config.yaml
num_hidden_layers: 12
hidden_size: 192
n_experts: 128
experts_per_token: 4
d_expert: 64
d_shared_expert: 128
hidden_act: "tanh_gelu"
moe_layers: [0, 1, 2, 3, 4, 5, 6, 7, 8, 9, 10, 11]
router_score: "softmax"
normalize_top_k: true
routed_scale: 1.0
balance_loss: 0.00384
balance_bias: false
router_cosine_scale: 20.0
init_std_router: 0.0107
lr_router: 0.00066
vocab_size: 16384
norm: "layernorm"
norm_eps: 1e-05
tie_word_embeddings: false
optimizer: "soap_variant"
learning_rate: 0.00466
beta1: 0.95
beta2: 0.95
batch_tokens: 65536
max_seq_len: 1024
train_tokens: 263800000
max_steps: 4026
dataset: "wikipedia_en"
Below are experts of layer 5 (counted from 0) of a mixture-of-experts language model. Rows are named router (the router's row for the expert), up (a neuron's input weights, with its number) and show model dimensions 0-191. Each number is 128 + 24 x the weight over its row's rms, rounded and kept within 0 to 255. Numbers have three digits each.
After each expert's rows: "comes after" lists some tokens at least twice as common just before its tokens as in all text. This comes from a sample of Wikipedia text that the model never trained on. Tokens count by the router's weight.

# expert 7
router:100112116075132058139139121110161087136112136134147126108099075105159153132159107127160114128134141091120127129118122139108085137136132098118114144130158119089155146112121175124125148092138133154085136122142148108119168138142141118136148140094151126115122152166123142099146088093121119114126136139112124165142075134078162153105109124152147151148134138114145146092103126140114115087185149088158136159132123206145116118128105161143093141127148149145121137166149102110117117107094110125163144135159150165143139137126126153149146079142129154089094074147141126121115121104103096167
up0:129082112115126118128108131138125142092107104157110135116109108114110139125137119106142104101154143143138155125154163150127123175128094115158139103149161112112145095158139125134118135153099160119154087121165107117122134143132099126134126180120132157163087127111099130132188166163142113131105153160132132126141178143137177130061117109120129087120091113112104117128129152113105137118131127127120128149098180164099145114128109178192127140115116131157130150132156117120148113140122112147151158071156117159136180141111119124102134106141113123118147088095089131139101073120099126052
up1:147130105161121125137156147166086108141109124157125097086068215092119105121121144119148130154124140129121144129122141078137087094135138132127097099148116134122140132141095133128173101101111116135120124133145168137131113150151126138089088131125149107112141110122181116156099076099129126137119136139172111151100114116148120161150082132159143147108188145145155106095132140115145160115159176128155146138115095171134121148090147080147140145135155102177122121133128078121104133108097143121127129101150141153139145077094139146137168154145113103130159152151132142120096124127120139149
up2:158076107152125098150146111156133135116165124153148122096133127134117128116145129150150133129117140098134144183107139131115149133163124160170136126191152193116149134112119144137083151147123158094078167136095138128158139127136136130142087118144141094099097135131133131132087107106098133131114124130129147139158099058145104127113147123178106152104130133159111115086141092132135147115146147138161116156141100123130111162102138124110173104111165105158145155152153085129135093181136133162131100094079071146123145119108102103125142124098130166139149095111136115114102102155119124151
up3:148136142164117134140092098185155069152161129113160118109113196168105127103124082124138108171131129123152138112121168112141079138087128136115103098126153089105149160133117121143126089130133099150116069104135143162122121134169117089107108117135167145129098132139108072143135131105123133155164134106129135119153115161080117101092154163140154148103138100149111121127170130104095131163125125095106184127103158167117115143172146140146095106107134125134135147126141103081139154124144123116127134136151118117132094085117125136172127124153093157140115127137113143131106120111143165145
up4:091179168125172116134125156106146162142071141138135199151121121133121113148166115122144132128101099094114136150131141148131112097172133102153140133124149109120131170097116133149098082118121126139119092083140099123141115101168104097110152162114126133094151144093123099132088136126167122127132124149160128116086131113080143132160150144122107128106104106106128083118115166139142126106107080133100165095138147123150118161094146103097089133168107137103088144149095154141122127169111140165144105099129141102120093111139127142182134151128127117113113162127157109165079139110129148119
up5:121079108090132112148103137135091103104124120158080128114119181173113132152107157141116177126165153106134119130117161166103146110147077151111136082153141110128172112114109125149155122130133154101126152169115131150126122147075167125139156111109117077125141109155095117153159137146102139121135120115126141095121116156097154120105177161119111153104177138132139097168121146139125117116126098091112107151132094134129144182137066169130105134102134128088112127128148123120142143115142185102146164146120106111130128107107139142109134159097078139118120135162136133091161167113122154132
up6:146161120167147153110093164090119114160102167156164102128153123104157118164126141093143086065156159125151152129123121122128133128101132092137139171111150142129156155122108148113071154089128108108114117111123128123120142112147121144102177140124178170140129115164087107134123120145088129100099101154143149144101116145133157135103124079139122095149146151113125121131117170160187113102138156097151143131123139119094125117117111145133090103147089164145099094122122140139114117092133102144095130112143114139120130090156131138095116113133151117119136121142129106215109145141120090169
up7:125115113107129130090121105156087114094130145107099134107080131149096133105114137124106152156168147126102150143138107131096124111104129149125109163109139147158093104077161078130163106175148124119162150129091145145131126148101115123113129147119149130106114112142110151118102115130114123078125147134087131142129144155118181162110136139127141124148106149119116137144137104137101166124150121125142168088127064156141142158135157124155109053131141113144131101123140060073118111157140191135154127110158122143105152117143162149116171161101149146184128145129139111143146161132141120097
up8:162126082135146118142174117145165134152066139112129115139143140109128126134149117078142172120146175151137135134129098105138117140104167118160161176093127131116143078116129130126114101179139153135098069099144130150147141136144117169134126127150092142111133153136125105155176143157120125135141130132089125135153123088100083123105104164139149147146122169118140110143113133130157110127108117151096144126142103122114162137137120108099096150102104167133150136069114149107113160119115152109196125146095082138125120098098102105176145150101120132154109144094144141124132149093115154174
up9:130112138113151103126111095114103150148134147161135145129062129178158110128155162154095151141124118161129128121088148125115139144136161099157135129136090103161119104135127133121112113133120138165168136180090131102099119152090157107105098132148098113194126178113135120095090113107131124096108104096121125124106124127117116111138123171107133133105150124129149168131146108119116077125113116081125099170119132165163077102136129167127182164169102092118129102120126142145101129100128112127113176129151188125135100116163154108135116172104096146116163132129121114142135116126089119131
comes after: "==", "-", " |", "\n\n", "|", "==="

# expert 52
router:147092112135127099105134112104143111161079119165143166175128109136121121150158120109136158110124096124128140116121107160114130121119149107132129136141167091138137102126143127198188047146128169089138130152137148112118097131135136135122143123076144143151148163150114150136127167130147103147114106127136118110150116104084086112134134106152102114153137106149126159159110109127139149089121129155133200142131137201109138091121144124128123125085111130112113106128112078121134129149121101099174146124169135146082115109102139078097110163142137103126159118142146129111100154129102124134
up0:096107093107203094115093107161122130146115126107106159148153145109126111072119098074137148099127156093127141116132112109135113133098134160128115093116145126117121153111137153097158121150112146092138117131128123089158107154146141140148145097147140135121161107128118132135171113149107130097157130094102153125147110133121125132097122111105102123131197091115172136165088089109098116156114170142087161114140154129112146184127130122140088142152149131118156165110134129131109145161142110124132158119119153174118135133143122108076148106115114166155136119129140199140105086136127150098
up1:121134129132141129140157174128130118131075162144148135090132145147137113144174130128139138116131130150156149131127184103099137148108141119146135108135126088125101117149123136134147158083106127125113131123148130131150154202101133168108093169141113097136149112099138137092133132167123129159031135144141148119121130106145120148158142078162125175121115129147131130107100119080113129138119169169175137132109099167145111155109124115136111095123136145163117114124087136111112120116144110082095133140145100145124124189130147149086110117155129124116175122132115125085089116107178156102
up2:151123159118146087133135124079106140134115058150147148137136100121068111105116177130129180095074149137123136166131092152098121104150131119169179083141154146160140117160119116151153135118133166117136122151123158133100129170180109111110088110100115122104143118141126103120117156107119173140120130105128132101092112123164140130091140115150143137141136160111147138134102102114124132072086109140157122131120159160112186157104101115133140132106095128126114120157136106136116149119170150123164134154131109110092141101126168090113133153151078118110122079131144115117113111104122144121
up3:167117141133146128115100128146124110110105142167143114138143131155122135112091127100132148100110139090144146100137073105097099122092182161121169125114154124112144129145129154131149110110139131200113102156146154062102145091167103175124140090083093132133095150097126115135129129108091109115133096150130155137151158108111155156122119159101107110168139101149143120095136109120124122113093198145115176149129114124102118130133124114107100139160137128144144137127087091121113140101126105083155174104106142089132102084096125112123119162118174157118131117136151155138130146109138102124
up4:137155176130133141122114093133107110107147127135111119184149099114092127138121176140108131133123118071133117209127127097130131148157135146179096130147143111087129087133150112103120116133153098157092117119111095113104124112155132159108180149118150098103107153155153103134086172102113097140137164117109116124138079115109145146138152132134123125144115136131164158147142200115106161114132120145152141097084140130159137147115126111096104122134103128132122134160123118137156113150157168186153157120103134117134118118114101138197155144128110124122146105099134101103072134112134141114
up5:105143137104146126124105162129135159106088094077119099084155138151131124190092127155089126099113135148135132108130158144087141152152113110122138109145129169119138119081142167105135167092136170108128126137185117135116128132151123108118124144148087115109124119139113149123127089106132139163124089153141109106094156123115073119112128131116108112179119117077115170128114135128171186121130116107113127129127128105121178120081151101108126151075147146114152159143136169146160140081128093135129147159122102127146110101159152116130090174135155148125133148151133116116158109122083153126
up6:158139132158128138115123108122128131126126137135133130106092130146103092143145143133192142132142147122169130146127113088128141126126111111146170142136115155160149128186129125156078096120074124065147124140112123126094138124077119127139109153127126104150118110117123124115149086139104131180126132134157105154084114131121154158081148087154152109139122174128119086096071118124186147143165122120129169140123175153142128067096108148151132115135126148114117096099102144159122140093146094099158145096142118136168141103120167085104123137121093116099148120131102109118135129158139150162
up7:149129089160094123133143127119120142153087126134123156141110161112079125148096110111146157138119119130150120131155096115093109116106159139140107126136152145224100071111094092159144067100150127126158119123122169135134157121129190138149134137141125174159083155150089141136171138111093142140145127140137115129163158113112105130126157133153142141142077101125117139128119131094102139135137136126149146129117149131118127122163099090132095098134114114108134134085116119111111118118095117121166163082104185086118119105178148130091130133121129138152136121122144079132114142118131174122
up8:132107081126094089134158131167149130144062151134106129139080152111107136124103140145135153099124101159130145138099109109129148127058149148157137105107136080122147121112084098098150113108136163133122121116091125145119138142165146123134146137113142084105137145134122147144120132182169142085107118113109116149121072118106125119147149119136103142158115123121138169167165106112126146126123141147114157166096149195113147175102159131111105151126145081142149142150139150136121145160102120073169171118110153160132137118093115120133127127101128105139084137085131154108137107101126141150
up9:083081149107124129132146123135111102126150092120131135159113124123118146099134143154117114096102098133160145149101133095123160090190113133149135154108088104130167115162127107145119136118088138126192161145139132105118125146133156111137147118129136112172095156142116168131137148082154123120115194116129091099075152089118125146132105131135134113156111086120120135126088163120163144103156141134085119143089093105126137102154157174138191120106096137112125100126128120171120112129134132143119146135138146150148127111174112095146134143113101163118152159172102092147088121146137119096
comes after: " |", ";", " R", " /", "R", "-l"

# expert 63
router:127172140073122132147144074126120126199134142138106142165165106087117151117132111136138117148130085152108112087130065115146111142088117092100126079135142151117136100131128098080088115155176181123119140114106115172137120092162140117123132137124135140121132114137155148138146143126150122142138117152132158111134137103179120128134132102062125130086152140110115138106114086120126135106120109126136194124117156200119144106108138164144176150120155118122125152183119103104138135114145128142090148107137130162170149151139112115131115134133140130115104106104127125153133138098115123154
up1:120137134175094148138150124128137142081065117153110119123088144118164137101132119111129128107146126124127122099132147106146188092087113125114074101109118133103143115142090134125108123124153159107115108113141129126105101148127153146113114129115134117112102101111136184142120089142077110088125149138134156121101125084182184099111119124095127176126113153133107172108102121119098159100127136131125125128158145150118136122120168117122173134123146126139156152110187141121108125181165143131120157166098104176177128188096133121125145160135161109137109112113108155124130136125152096153
up2:114146135099104163153147144132140102123109128129093065151122112141150139133180148145100152144143112151110141151126112094136145088144166107160150103126152139142119129091119113125084144116120146145118122101125136124083153174174118100114105102115159110090106166157143122135167139101147166095144121166109147136095158137133105131121142103130123122142092172149130193120181139157167158101129113100167101144151139120113149143077102097162120124085124122128166153139116128108114108106106106119182139139093120097123136109142117116118114156132166108152137079160147126116098160103105111135
up3:150146110153134126164114109097168095147124129076141116113164128134117166124134136091155112161075101152117191120146121127131120128093122095115133149155102108143143167112098180161143115134106135119124120127087129131100111101139134145084116115125097148153149133127105120122146124078124153106131129133123143126083142152138137154091108124094098115134143077099138163097115079119120105172132167168118168134127144129141137156111104113147083118129145128128161130142124108127108127180132115139094112110192120110184144083088134147177153124102164146143119114117158096163131111145112130156
up4:179105119134137155152084145141146133151142095137111162148112112105137133165108126101131112128092110108142140166175107152128159119117132111162099129147106127125160130088121082110107105147163133141123100117121150145143122110145106157105129136162171114143091112153141086170130094138148100122136154152166105183120080120125114126109105120189169122092085127135139114163109082136121145095149106143143136117091179109083134129132125113120115119156115116112110139139104120118125111115127128191125153091168136142141170142105123101156128130101164170080098122113135103143095157116140111165
up5:115146128146118070116130111137131121088177136153114096124182105132124138150133130168095117118126132147147177150156145131160101094094160157118114061100125120096110127097150151156137141213136141133117112175105131105148120132101112117116156114149120124134132129119119107112137138146111086141144139161107151104170186092131065124125169117131109148102138142118122130143129148129118152139140099096061167078106128141115138141096121113137111125148167122103133112119121151104156166139121088145093134117149153111141111143139161108144111130148140099091117144157130137118172086128127140105
up6:152141127157164170108146166106121137101177084176155125136140147145107104119177153133154105137130093157119169101104125136131178102134123040151135145124153124150123152157097104114092150122119137142134107126136197138105133165119085152133147156148153170163126098143132126141096092147150130143092114146131120137146137146160131139110121134136103131094118157121160144130093117123153122104154097138143132156125150107048139131142126114133112130117083112139107101121125114137123105085125145136119137128082081149128128069129156146100122091123104127117122136105131128159092160150115128124
up7:192122152097147170121125114132093123131130160138102123111145128123130143111115129119142173097142119103113138087130103108110144106134147115141126152082087125114135104069134150117128104114102176113111100134103139127143086143121142169121103140102127082127095138157143172163094141110125124122115112142151144131107161141141170069110124145080095136180140150155120120126102071134125148169141103172123129117167140144086117138103086046121121142126110109135129133098141139148140157163124143109126168163108143094136164118151123123140140161131132124099096106125116152138110159133160166136
up8:130158101135157095103155105120141118161172141128176095141140145068110134148129128143080127125125108140095152150123127088127141145122097080142149159140084109139129086165080075147103117134139157099096113112141126151099169107141141102090093128120122099108130142134134106130133151134135136154120140174176144109116104134155125155133116146079123155122154157143098151140161139139127105090105153123110128123095137156093121100106132128093147158140148173097147122146131121162155122153168140111125084135129172128176108141136117084150123065101131142118099114173123150117101136135120160133
up9:133123139098145149121103105106129149119194090153134130127122131157105103125144139170115117166148106133136122168132136084104121147127087122136113130096116130141103142092102125164137111159105136173132134109132143130113093136088099150160117115148109098150123154107126169122161100137146155171084084131159125120133143160129151134157119163107137154143111123120114181139111127177171081094126095149120132144130094099116119104092119109121174094135174097128125119129108079157145114135187132175147136124094165138107141106113148118089115152107143160129102167116124136118111167096102167127
up10:108142173135154123134088090126122101135115150100111110153113130135178124141129093118156113115136133172106148123139112126122118158120101141126106079140106129158077076146127133112147174176150138176121129104175130175095087131167129157161142096143163133131128152134180134123148135151104154143128124086161107098108113123138143133147143118072137127086138136123121133138151136103116129152089134106139149161099124126102108113147145130144101138154135135106089127155104131139146122105143139115077178159137099173161104139145084140131112177134140102161104148078121137149140078140155112129
comes after: "|", " |", "-", "\n", ";", "°N"

# expert 71
router:122128145135124121119140142126120201079123152089113075148105102142134157124132101128123089152125186127147155144129073121148124140138132121127103060141133131124128164127137056186170097102139143176161124123146113129119132117081137130147101131120150156127122123061148126121145114129156067108113135133132126160143146112108107134159109128123110124119121118103100155109121136167134112109129119085149145111141115207140117122110122145159103167112128107129116153170160161179123153123132117136151121134117126070106113114155122119156124092126121157143125112113119115128162103141142137144
up2:144144106121132120126156140163133100108101112171103089114132107126151123117156172121065135147105152112111134170099109160121169125143124098183082076138099168152118136097151122156126153110146135120127136134133137123103127174148116113103123110069187116111133153147155127141115161107135149082159128100148125118117104124131138123144142123148131077119119119141127143127130156146151142115136127094123120090077122136161165155111095113110186076150131156106163111142099164112119145130082155134178152068140105098141149136126120130086152131145094121122120151120102137104127129119159140130
up3:135121094138153133159180138142134139119120093144123115106129151132156171138126116107099125168110121137182140114152099121166125138117110128093145116123156109117134151135166148121154108155107150112103091169132103150167139132095144126089144072095121124110127152158126076129136110129133195172123122113143142115120133076134133134085143141091145132137094109116103151111134144094086108112136130125102125090135155175155129202131130155087111132102163112113085133146108115126109100153122121096149116095174123124157140115121109152156103112115097131144097144136129162127110066112137173143
up4:155158121120133135157121121127106143122149134102132138129107107113112111149118107149154117163137083079152155125137111129181122148169137123146170101116166154161150159102086146131116126133147098160100136151127145093093104110123166148132135169127129106116117170130124107154117127158118173125093101144129108098065148109095099122113143174097097110134097145124132096113089168117137128097146175109124148119174144155149120122126083138085144137143123127115097127091131103088126113143127162163154133133118137166128135121101078105177137110142110122079122123108173125118121123126168148187
up5:139093125146103136120151099151074138061146128138138103159129108119124141130141128051098139116127116121153129140136142120164126121097147140112184091085191105112131131100161095096130170134068140139158141156118133108127098144112104101101140088122131129165115163140104164131114154107083120138135099162118139119132149132131095144097175153159138112187135120118084121110141180097126106116115138116160148168144134126137152101142140147119104117115097095128131140158134155137144104151162117157098150105150138112150135120146124125117130154150089108131141119140120120093165076135118143151
up6:099109168131162143096113126088117151123152154149184146125116112098156125113151134113150152065134127162141119131106102105140138128124158104147160168098147139150147151166095121134088141122116120110104118137173141140128164128107119106129128173139090103141100066114092141082120097120115119148116129143137106150137110140149127146106140127154110145110102179116172098139134094103160139106161117133158131139121153104098091118106131136157121117154129161122108117115103116160134165092141111110128075116109093148147107074129153069157107143149108121168152121124133104159101142182123113160
up7:139142122123151121149137122132104142135110149085105138144119119107096148093145107102144165130128155118134102146129181165115156131081113116110150136128130127181138100127086161144151072090120109116138145119114140108154145114178168121124138132114144084171131127126112106147132136128133137095163072137104124167163113115123130169119139190145119162110071135137166130126122119129066121102149101108144118102154123158130105082130157131123096131079168108159135141149118132137155133146123107140121131154083173164134084115161111118147126157082096136119142085122116118138112101166102152112
up8:110121073145153105104117105106131121085119115148127121163130121079152128124143147091172156131136133161127162168130138091176107140088113104131154149147152096163151067109139109158087130140151088121096120124160137129095128126136135146118128099118152110111098144169133108129136120123176137126085097161103144110122095102102106119089095121147145160126205138113127109140137128104148157104112139126080124165162170143118150137144141163153115154113125149166155140101106154121118088149165110134132130126140148126142129116096149084168124088127129131167125137112127151149116084127123165127
up9:113131128118129167129126152160060100137089208112127141151164096116122171108147128169119135142130098124154156118081080096144147100117125083125193130133101101124131138109108109133163153151134134172106098127088108131111142086134098129093114135132121115138113138103121163156117130163096094163134118170131112148106124096105124131092137132140133111168139113138135177122102154144161118151112132143127118141087092131150103086087155122151151125145135111108119137133111139148129108135129135114095111121097117188109114091136141119131147115124138118178169130101110162144127149111164088142
up10:104113136140109134078115102154124129171100123115171111167151114168134145116101159145112139123141109117138158109103139114107095088122110173133132146111136147099142130119096078127131120172108096131127147086129098120114145144103134130101110089170153110122157119127162177120112110115158190126166137087150144154108179156131150136134156144123134125115140140119094100153143136097123102126105123141112090152134133115166080121150149147100149096127102104105134165117125111094133119142113132188089124154140174119126115100125107180072126064120154159129130155143108113087137130144132119127
up11:119118148088159155088124093130112107135127146133123112105154134187151107118108151130124131146141139096117132146115166148143161154110097113157123094121104078165121140098149114072107180132141137150154116128133109119139123158110143135123120131139175141160128143100118184187162090110126169135136146129096141162127141141124107114159140144103130126180135138152077129091114141146112134146126134114074128146121125075109184112149137113138106073147118141114144124106142138122124075159073141181106141119162136093124103143098090152127123138124143136064112150134138109145136132137146130135
comes after: "201", "200", "202", "199", "198", "197"

# expert 99
router:122164125111119163121122136141106098180111114121095088124139114106126140088126127126141128151166107119120118142118110127136153144143078127131090106115137094101124129133082123120147050131118149158064142106156174112125132111144126143131143120112144099140130152118133171143157170130150116126132141117131110175117093100113156109161108118126114182134134134057128140132071105119137154111178132120133123156123151129106155110136122111073138134105150117109121141126142139106115157172151117088146126152174108145144155131158131115150138140142139062122126168155084136127099164079123086132
up0:127133098102118120116129101151103125123171100134089148097151143113083154129116141115130132111088155096146110150166114100153157127124120148129099139127121103127152093170131179110149166078081120089132109096104125127136151125116096140104101139101124108189139125104167153154164141133117119124119149141134159162125122130164148120086117139159154139166097128134161107158081139087113170131167148132111084139123140164140160110148143126146133109156113140102105149120180135137075176140102155095132161094149160158137132143163121108155117092123114133128114117143098141118095125078144124105
up1:094138101167113146147179101129125146132141152105140134132066153092149084136147102128173114131136137147125140173097121083104203057144140164144103108162153168129155151140141141125116117100082123139139157092155147109111143138124116135108155112156155148094129148120168106135078110144121098133157111165125114136112160136130126112117106087141135164107124122129176091087113165104080117131144136091102132113137141128145160125125152139096105131128159131148109112150120139113123128123149099110159114121125080154093101141136126147110141170128097125160108128140152098082112113132141128141
up2:128142126111127151155136123109150139152141131151123120129120162116144141092167125165116128087079137130098135180107117134144097106139118124139125090153157134113113081089125156111121131149077163146114139123160160167138096160152122075140117134138116108100099134123121153110070136119155132106083145111114112110124116121108089115088163119125121143150104173114120127142167124146111095123097098093152081121129121144118171193142141117100168094098114134130123156177136122088115168144172143139172157138088140092086161162121115133120137137097112151161118135160121169108126150134126139118
up3:121149142163118119145124114178166106106135156131091144099101174163103108124160084110124110140122132138131078143120112143145117129094161147155138164116109125115127119117100183173122091127143128146119108136137149172135106141139133173112134117114159102165134139113116102068122130135131138120152146157170150117149115122110137067123115160139189180103128070111108117119162113104084130107070118129148149147105117134129103160153168100131111131125150106123178155128127062116125163144096135127144149119150156111122117105131102114164107153116128142138091103122118136125101116129127169124
up4:122140156133117112146076142099128129091137176091096123149154083139095121154135082110141118090127115136116150175136166109138147143176157068151148117123138114087166141151134136162123101122125117140107100130141165138088146108152120132101149129113130135100120119131134141133076142120155154137147163093188114154111149118112127091133119124147146160132151072129142094118117123102119153094114140124108156153145165124100145153140125134107127094150109128122159160177088112115119108154105148138139129098133162114143103090132139082188176143124121147104123114123153133141101144095161174142
up5:090144165118111111120150164168110160146131133149128096122120168157130109131158176118124159119084107142145131132114164135106173129172162119163157086117137114115156145092107107143135158109087155159117110149137147145112102186145167139092131154130108170134165118108103097123176119086110113113116122096103117146125146128116126104132099166122128154129117129103128209140130135114145094110148147100121125135144114142106150107111118124117129131136117132108167115108135131089132184146103089115124140099100136085114072116156175125122129138111109106156129121113128093091111120108135181096
up6:181091105137130151142112186137132146095157140148129116073127112118114118158092146101137105094131094157109099107123095118105129134121127155163123150118114119142123154155089091109130108131108154101135127152143132117116171108130078135117142152121126129171104129123088134116111094148132115139119136156131147140121152163115092123093119085151120117128114184145157162140094106108163128121121111126145127166134150081137117119119090141149141102121129135160146119145114142178131161120130112158163139045121089107137114106163146169112149189116086108167128138166161137170149134147135124112
up7:128149065101134141184158116140139094140140132118104135109157138166075123158122139156163129085100139121073066115150089122123168128120147089120125124135146146127087114125110131127133101106077155094136113101111168111115187124110159153172201132151139110108118159150150119166107154093111121109120125096143140134137171131111155140113150141106114150163094123150131141137120108102130142111101119095122165119171175117097130141132119125135115102119148128133119139110118141119149103133093145122149141118083140152112125108129118067125138136131137143146145111138101132142142141132080182150
up8:135125102124123152153114160131140129117138145165110110129129151120115169108091152118139178134172155146120166110110113102160155120107096141112142159119116117123119096121105128079104076079135123076114144121142150093085127143129120120110109151099104083122115122129145095099136155162110172146169128134111142125128173095160130135083116147103113185144129148125143150118070115133124124096130111153108165131157151141110149138128112127101107108117154139114097140099100148144104154113175099160121142116151157087114156089146085175185140124102150126146090137146147146131110162115098151121
up9:143148096099125136111119142122128121121154146149127092102135169124122119119117134189118128134181160117142121130098098128078143107148149120146164128126081097166140097114115132141154153153143137135149145155123128109081140148148121123092090124177093136146146135079125177148121126122140114148103096103134061113119169151126113151134143131086095126128117121146097158169107195167105123114119111114115120154076108114124091145138142112102159155104123124136177108131114106160107128100158104152144132170106132136116154096138165154153162136106113135146128170117073120146101111155120103120
comes after: "-", "==", "===", " co", "|", " Alma"

# expert 67
router:154110150071137107127154034123124145165136143100165064120127141122122122140110104174151123129143143130108147148111096130143096154118121097116133101145114115145099130102132177074161116125141111122150124143094142103135146122132134117143116109097110093141160119214099133136135159156136117151110143139132153135132062102140099138124099125101131105131132099115101142116116088138152138123104132113142126120107154090113096151130116174116098127131139102093131122110142143201140163129118094126117121114159166138103140131128147128149127148203133092134131145144110125137124119151130130093
up2:164098129147111128102116136124154123159136125129133165116158104163131119128144143161139104082101135121143148140122160162135163126109099147112166125099117099157106151139107113125120096110119167119116127098126143118109144167126144109080122128106120140106175143133153097124117142150142100089137167140118164092092120126132108118111174110154110175122114151144155145095148154140076098145145150141128099128106081167128175070148129184165102131127052130128118135135146127115071133127096156121154114173131121101082110133132121144137090182123102129108131121147123155122104137106137133170
up3:134077146103153144139146114134147105132101127112138155118199132098104172121107127122085134115139127163157146118112092179132110098089121124078124141172099098098121103158156145125164093081093169091119116143138157116135130120116106125098168110137126105159140093113127130133151132098138167153161142121154150168100140123128185074118140085092148126119143117107139125157165102137135117153106121149110132094119116140123141118147148099153108106102133157105098143125112105094141109160116107154123180138173107090101106104083126114131140163116146145134105114130120120170130133095142140135
up4:134136156149122133136119134105121104138176165082107118102129126145099126141109100094128125126124113141113177149163143109157168153160151092143146123150099115100147126127085101146125106086138101169120085110136181107127157108177133148076179117114130088086111127149133104139106164104125146126176133104126139146114154127076123127123105141114132147089057126139102138118152139134109128107122130137134158119143159120121154145122092161090084148150136136116138152164093124146131144114097149127131168118125134123144103143140147127158139127086114142105098112101189146126117156081118154179
up5:129157088129150095115128102147069102156113138137127103109138156164150136157102125110136087168133149134137150113167108115139125111112188132137119127094115108119121113076142141112131156082144096152144121115114145138155132131121155111098148107161114122136122101121140119101131158122109121140154102171144117140128111142182171124179146222117103124121139155137101103129119102153114077087124150134126088091119126120103120173159134142111132144127133098104153109145111126169131121154098146089092113134126185122096142111142113125105112125104090160128129137114162085096152116170113147132
up6:147122124128124150118134169119136127126143159155154118123093174067132095126114135130173140128116127158106139167122105106089122144096115095118147139131124139174128137150128119146095141097127128115128145153115121132101164159117173097125147126093096109183114088158089137123165113138117157142089156125100120119137127128119081115116107120103169120144114147117144094132121143108161134122156126151140110163089156085118097135136138116137137144117128138108125048115098113171124112068177126102126153151159134138201118156120167143146144123133168133130122067120156107141137172124117112117
up7:140163096148169171103136159167093140155104109113098136124168138089113115078066133124136125157132148119109130120161132140123150123121182103130120117142144153130089117108109153129124166134120113097167133140102118179123072141086142139105164119070136148116126135081078113074146163117141131089175102114130091113125124103174101092098116138109149121151091147127137121100143149115110160121150114146105168096132125134100136137103158133129086091148115128107121148132109119157134126102152133148129149135150126133125147168151140177161124117122161148143096121121147143116084111147135145111
up8:136123110108132109160107137152113116145102123151150108163132094125156145151155171107156145101118139119112158115153071138158099173073100129123179153142134101098134092138092121092159142136083132118100133120136118152111144104131132122128143156146156105105093120171106136136156170136114130087122132115106111137148103115121137134069122069104157174141170143099130138097101114144105106158113138119151137114145133166098137144145151113106136144107086122150173166117088159116101117136111122160140114079123161124127110171109081123157114147103158132166106139120124124130122134089178150118
up9:110132127101147111106144158160135102095158082169181180119145171142162095141165144109119161153149108148122122122110110089107104107141113087144150153156130155106101142145104136144113157121126143114152116189155126150091163127167130103115089156110103149197105136120150143129182117134136133143101098108117092086152131114126111119116103091085164122138117127149114135120095135122128106138093111115093117143115086115145157078105117138144130151096151100145129113078141149136127134106172120091079141146152144138164123117139137104134121134093084128109132114099141148138122112160120133138
up10:122120123102123109093164145117159166142153152129166094162126108145119190149126129118150131127130102134102124155145138134135086168126114130151130066128180115119112132131117148122135137128162121073151109128169140143135116122136120123121079103147145137142121128162156145159087107136141143066158095122122152103144119121134167123126092121115135121111106126124096102137156155107110097105133152140100145152157111102192108124073130118129152042131122141107098130165152132121109149134128143097087101127102167125140127165093103145116105116136160133109075109121123143117154083139139164103
up11:150145152135114134145099070132110124116136152121143116099100105143138141137105158140101108151161097105157110148142138126164079113109073115156108134130097129124067147162110149113112111102186136098150137155114111110142128104135109143145132150106134109157111103164142120132123144111132117092092133125071158151105154173138107149133171146109128122103144128142115138118111074191114125139105107102082107179109137124157113130134151136143158138149141119150153124142136160129087190170120158165102124108137122120143131117148111141136102100161114167132173151120133103149132120140177092093
comes after: " ", " l", " re", " d", " Arch", "'\n"